config.toml
n_experts = 64
experts_per_token = 2
balance_loss = 0.013
balance_bias = false
router_z_loss = 0.001
init_std_router = 0.00831
tie_embeddings = false
batch_tokens = 65536
seq_len = 256
train_tokens = 436700000
dataset = "wikipedia_en"
Below are experts of layer 4 (counted from 0) of a mixture-of-experts language model. Rows are named router (the router's row for the expert), up (a neuron's input weights, with its number), down (a neuron's output weights, with its number) and show model dimensions 0-223. Each number is 128 + 24 x the weight over its row's rms, rounded and kept within 0 to 255.
Before each expert's rows: "gets" lists some tokens that make up at least twice as much of what it gets as of all text; "mostly gets" lists some tokens that are sent to it at least half of the time. This comes from a sample of Wikipedia text that the model never trained on. Tokens count by the router's weight.

# expert 19
gets: " |", "-", ":", "|", " by", " General"
mostly gets: " Sir", " General", " Colonel", " Operation", " USS", " Chief"
router [108 193 130 102 140  87 128 157 137 117 154 139 133 110 113 119  93 114 179 147 109 173 139 146 160 119 122  81 154 143 112  98 166 104 134 128 115 120 113 133 143 117 133  96 109 172 118 202 102 125 108 161 114 129 134 126  92 138 125 125 123 133 127 121 152 109 127  73  96 179 147 114 147  99 121 151 126 135 105 150 143 133 154 159 100 169 126 137 120 138  58 113 101 125 166 105 172  84 166 135 142  96 165 182 133 129 115 125 157 137 127 150 119 143 147 127 114 124 104 168 134 133 151 123 165 103 159 129 143 115  97 118 140 149 113  65 165 147 162  91 143 136 124 126 138 109 124 106  99  99 148 149  96 120 142 154 123 121 122 149  89 127 112 138 116 149 128  85 151  87 125 106  93 137 149 113 118  94 141 143 120 127 124 149 159 116 109 126 111 112 101 116 128 124 137 104 118 108 135 145 101 126 146 126 138 164 147  93 105 156 170 159 161 141 146 140  94 102 178 148 124 121  86 128]
up2 [ 87 140 124 129 116 114 151 126 156 135 117 139 117 125 129  97 155 120  68 128 137 107 117 136 117 111  91 138 130 128 141 118 111 125 156 130 146  64 141 154 148 129  87 147 104 121 113 179 122 124 115 189 161 122 100 237 141 150 121 125 141 156 138 146 128 121  60 118 145 133 100 102 129  75 134 134 105 129 117 159 127 131 162  81 109 130 162  90  96 152 121 123 132 143 118 133 122 127 127 132 129 128 120 132 128 127 161 132 174 162 102 135 122 158 125  65 115  68 142 129 109  89 139 112  75 132 124 174 111 161 193 134 147 120 114 116 127 165 151 147 134 151 162 138 101 122 138 105 136 116 120 127  90 118 152 128 133 127 151 129 159 108 146 134 134 126 129  81 111 129 147 138 116 143 127 118 128 109 135 113 154 148 124 164 193  91 118 163 126 111 121 104 106 128 137 143 121 132 130 134 128 123 128  55 129 134 115 152 124 107 133 128 135 128 124 155 145 176  92 121 124 132 159 111]
down2 [ 96 129 127 145 145 146 124 103 118 124 192 114  90 112 179 133 137 120 105 167  60 155 108  98 158 137 115 140 101 129 148 138 184 130  85  68 128 127 151 101 129 128 116 139 222 134 124 149 155 146 169 127  85 136 136 133 116 128 173  98 128 173 115 128 155 157 106 111 131 155 118 127 180 125 142 127 112 127 108 153 106 143 115 129 127 122 175 149 143 114 119 128 105 130 119 135 124 136 164 130 105 106 133 128 137 159 163 133 125  83 125  99 176 126 124 117  92 135 117 129  96 143 133 114  91 114 134 133 131 111 129 200 142 132 119 121 156 129 129 133 136 109 151  96  91 115  96 140  97 126 138  24 130 119 136 124 112 122  87 163 140 108 107 109 113 162  79 102 127 148 130 125 138 117 163 150 114 173 128 132 126 151 125 143 129 148  98 157 116 126 158  92 127 149 123 122 125  75 103 128 117 126 121 129 161 122 129 129 140 118 113 142 138 138  97 129 130 130 109 142 136 140 117 135]

# expert 36
gets: " –", " =", " —", ":", " -", " |"
mostly gets: " —", " =", "—", " –", " ===", "..."
router [108 140 146 106 164 138 109 119 152 124  97 145 137  97 120 136 108  90 136 150 167 108 137 114 144 113 120 109 151 140 132 105 157 103 122 148 154 138  82 109 180 137 144  59 103 138 157 141  96 155 155 134 128 111 153 146  80 136 133 159 156 119 154 153 142 102 145 141 112 139 139 110 133 136 136 160 169 123 106 117 124 125 138  99 123 165 128 113 126  90 151  93 135 142 149 112 162  92 154 170 111 121 153 151 133 114 114 134 109 146 132 139 107 111 130  96  33 145 153 159 160 135 141 103 175 110 130 155 123  93 121 111 133 164  99  98 160 125 157  62 157 136 135 135 158 108 115  80 104 116 118 137 103 109 168 116 145 161 125 136 145 178 117 143 123 160  95 128 128 128 133  75 116 142 120 153 102 108 160 139  86 130 137 119 177 107 121 135 143 135 111 138 119 115 135 120  84 121 148 125 141 128  83 135 158 127 122  94 117 126 166 143 168 150  93 132 152  76 144 139 130 114 100 136]
up1 [130 126 130 123 116  91 133 184 127  75 136 132 140 127 100 136 125 106  93 121  85 125 134 125 109 122 156 141 130 124 128  80 127 149 138 104 116 165 131  94 176  84  80  80 127 132 134 120 133 188 129 131 174  85 134 152 139 132 109  83 167 146 140 135 117 145 129   9 126  98 120 121 154 124 128 127 194 108 130 126 138 124 150 133 164 150 139 132  63 130  79 147 145 130 128 119 174 134 144 165 137 126 133 136 119 133 120  99 128 142 137 110 119 130 121 118 124 150 121 138 131 184  95 117 113 164  88  92 129 109 111 133  94 111  98 126  75 102 130  97 139  79 124 127 145 123 124 109 110 127 113 166 130 159 145 117 131 126 147 136 130 128 144 127 150 124 159 166 132 113 118 152 114 133 102 138 137 139 134 125 141 141 126 125 225 113 128 133 156 158 127 126 152 134 128 114 119 129 111 190 140 149 128 119 130 134 140 129 139 126 124 132 112 160 129 120  89 146 128 154 129 129 118 121]
down1 [141 132  95 118 149  91  90 129 126 155  71 127  57  75 133 118 115 142  80 131 148  99 115 120 111 117 131 140 148 119 111 135 126 137 162 159 104  89 101 123  88 163 117 191  75 124 152 132  87 122 129 125 127 120 136 141 115 156 127 105 146 130 124 123 153 121 108 146 128 120 107  95  63 152 177 169 135 114 137 105 160 156 117 157  95 127 137 130 128 123 152 124 108 125 149 102 149 123 102  87 132 140 105 103 138 185 143  95 156 127 158 145 177 131 131 126 157 123 177 152 122 145 143 145 131 132  98 130 110  87 129 120 170 138 128 110 125 137  93 145 132 130 130 124 131 125 131 131 157  86 118 131 129 127 123 127 170 193 106 134 161 102 104 119 123 129 134 147 108 113 126 164 139 139 141  82 122 116 121 177 130 144 130 128  51 127 143 145 121 129 131 105 127 138 126 144 130  99 157 123 202 109 134 146 132 167 129  95 162 124 128 135 148 136 124 135  77 128 162 131 112 108 140 110]

# expert 37
gets: " he", " He", " she", " She", "He", " The"
mostly gets: " However", " he", " she", " These", " They", "There"
router [119 130 153 121 136  90 178 131  74 122 101 167 125 133 118 127 117 129 179 146 154 121 134 121 172 117 116 121 158 132 108 110 132 129 185 174 135 171 127 114 138 146 102 121 127 111 114 117 114 110 143 164 121 122 129 133 119  90 161 145 130 139 169  99 128 157 121 110 107 128 150 139 118 143 137 108 113  84 101 155 156  85 142 151 158 117 113  80 122 110 101  97 150 161 153 132 143  94 143 139 138  90 171 112 178 101 102 129 104 170 147 136 140 132 165 131  66 122 131 131 188 137 132 113 123 103 106 151  91 139 101 144 137 137  99 117 130 123 172 120 101 158 155 172  88 113  99 120  78 108 123 145 130  85 158 155 122 119 112 131 144 117  94 152 124 161 149  85 151 109 123 130 104 156 143 107 123 122 132  97  91 127 132 115 110 135 139 136 124  96 118 140 119 115 169 106 115 100 100 141 199 157 120 172 124 144 160 138 131 158 136 114 138 141 145 127 100 113 131 114 146 171  87 133]
up0 [114  86 135 126 131 120 124  73 136 134 136 132 124 125  89 111 129 132 116 175 131 174 132 123 151 103 196 122 152 153 179 133 175 151 128 128 178 124 111 147 121 115 100 122  76 177 129 130 128 145 136 172 111  83 115 148 118 141 145 101  73 137 137 183 153 126 111 130 177 115 106 148 135 119 101 128 124 126 130 135 135 126 134  94 136 127 139 128  78 149 133 109 129 116 124 165 129 128 121 110  90 105 150 111 129 127 102 128 159 140 148 117 110 124 102  79  88  98 128 154 139 111 128 144 130 126 115  98  90 127  50 134 160 127 117 101 173 146  92 111 129 138 150 185 185 122 123 120  99  47 128 125 134 104 125 167 128 116 127  44 129 123 116 160 121 111 154 103 123 111  91 137 127 133 142 147 129  94 117 126 137 151 115 141 144 130 144 122 155 155 139 104 132 127 131 119 139 130 163 141 144 131 133 141 126 141 195 130 124 125 120 116 112 129 118 128 163 145 127 145 142 152 132 133]
down0 [131 105 135 147 182 122 131  86 162 105 134 153 100 129 134 165  81 126  81 133 113 124 117 117 127 127 128 171 109 151 133 122 129 142  23 139 120 116 151 160 121 129 130  83 122 113 128 116 141  88 137  98  90 129 127 130 125 112  74 125 116 114 125  86 109 132 146 128  88 134 104 124 129 189 119 121 120 113 127 133 132 145 143 144 119 140 104 140 131 160 118 130 132  84 134 134 160 140 127 110 127 109  50 145 117 131 120 113 123 115  92 148 113 132 117 166 136 122 164 147 143 132 127 142 156 118 138 128 108 123 139 126 115 132 129 147 117 123 171 129 148  89 144 129 135 197 125 154  63 128 127 133  87 162 138 121 146 161 140 123  67  85 136 148  72 136 119 117 161 154 176 130 128 141  90 134 179 140 128 144  88 134 121 127 130 137 135 159  98  88 134 137  82 102 119 129 138 120 187 152 124 177 147 138 111 132 114 134 136 111 128 134 127 144 116 131 142 144 100 165 128 129 148 158]

# expert 35
gets: "-", ":", "=", "|", " •", " -"
mostly gets: "=", ":", " Genus", " ←", " Clade", "1."
router [ 90 171 126 144 151 131 159 123 141 124 116 159 166 143 136 114 116  94 126 147 169 131 147 132 164 134 103 116 133 144 122 106 132 105 163  89 137 103 124  92 152 152 153 110 141 170  88 172 114 117 111 157 140 130 155 179 106  95 113 117 160  98 166 128 139 120 137 110  83 127 136 115 152 130  87 145 113 108 105 162 131 140 134 145 122 125 102 134  95 127 116  75 103 128 168 104 162 100 115 112 100 117 147 139 161 141 126 140  85 103 128 121 107 137 126 118  95 106 149 136 169 147 129 123 127 113 149 160 101 155 127 161 179 151 161  99 132 181 142 113 134 107 130 129  87  73 102 109  73 131 128 127 131 117 155 143 128 121 118 114  83 142 163  94 134 133  97 108 143 127 131 114 102 105 111 137  82  72 138 145 103 143 149 111 155 104 121 120 122  67 131 145 169 178 165 130 122 127 110 135 119 130 112 124 165 128 161 111 144 139 139 152 145 146 129 158  91 109 169 112 178 114 101 133]
up0 [132 175 131 128 128 154 124 134 131 127 105 108 121 126  84 128  77  60 134 146 130 119 126 142 157 108 137 127 139 130  98 122 142 122 108 108 176 185  88 124 123 121 128 103 127 134 128 103 146 127 132  91 207 120  90 111 132 124 127 123  91 122 143 147 140 151 131 122 128 125 136 139 161 141 108 127 120 165 157 135  84 150 160 129 153 137 152 126 117 117  83 136 124 160  76 150 129 127 128 202 139 156 144 121 143 112 131 173 168 174 118 108 131 142 149 135 126 126 128 163 122 154 142 133 125 184  98 129 125 129 111 127 115 112 124  70 165 173  88 119 128 152 102 110 148 157  96 105 135 130 124 104 154 149 105 123 115 129 117 201 127 116 105  77  64 137 122 130 115  95 138 144 119 134 126 118 129 128 130 101 165 102 133 133 173 135 102 152 140 127 130 128 129 113 124 165 127 143 154  57 176 128 138 113 125 119 130 114 142 112  70 127 128 127 113 126 111 134  72 127 130 119 121 129]
down0 [128 128 115 113 117  77 126 145 165 136 113 144 136 152 131  87 158 129 133 130 154 181  83 168 128 129 110 122  87 150 181 108  95 141  99 140 147 155 108 124 126 143 145 122 129 105 124 127 148 154 146 137 164 162  90 132 133 124 144 104 122  91 143 137  93 138  95 122 135 130 102 124 140 133 130 144 115 127 136 130 120 106 156 131 121 118 146 132 129 170 111  93 133 158 117 114 133  92 186 108 135 130 139 123 130  89 144 129 145 116 136 122 153 171 128 148 108 123  98  67 122 162 114 122 117 135 121 140 136 122 138 149 137 107 131 116 124 139 200 128 119 121 123 168  90 126 121 120 106 130 130 123 133 135 130 129  45 126 133 126 167 131 126 173 138 126 134 132 145  77 127 132  46 128 143 164  69 141 139 134 116 127 124 104 118 124 102 174 132 126 132 114 140  52 127 151 125 142 109 164  96 131 128 113 148 132 150 123 146 128  24 132  88 131 129 101 138 146 161  97 109 125 142 135]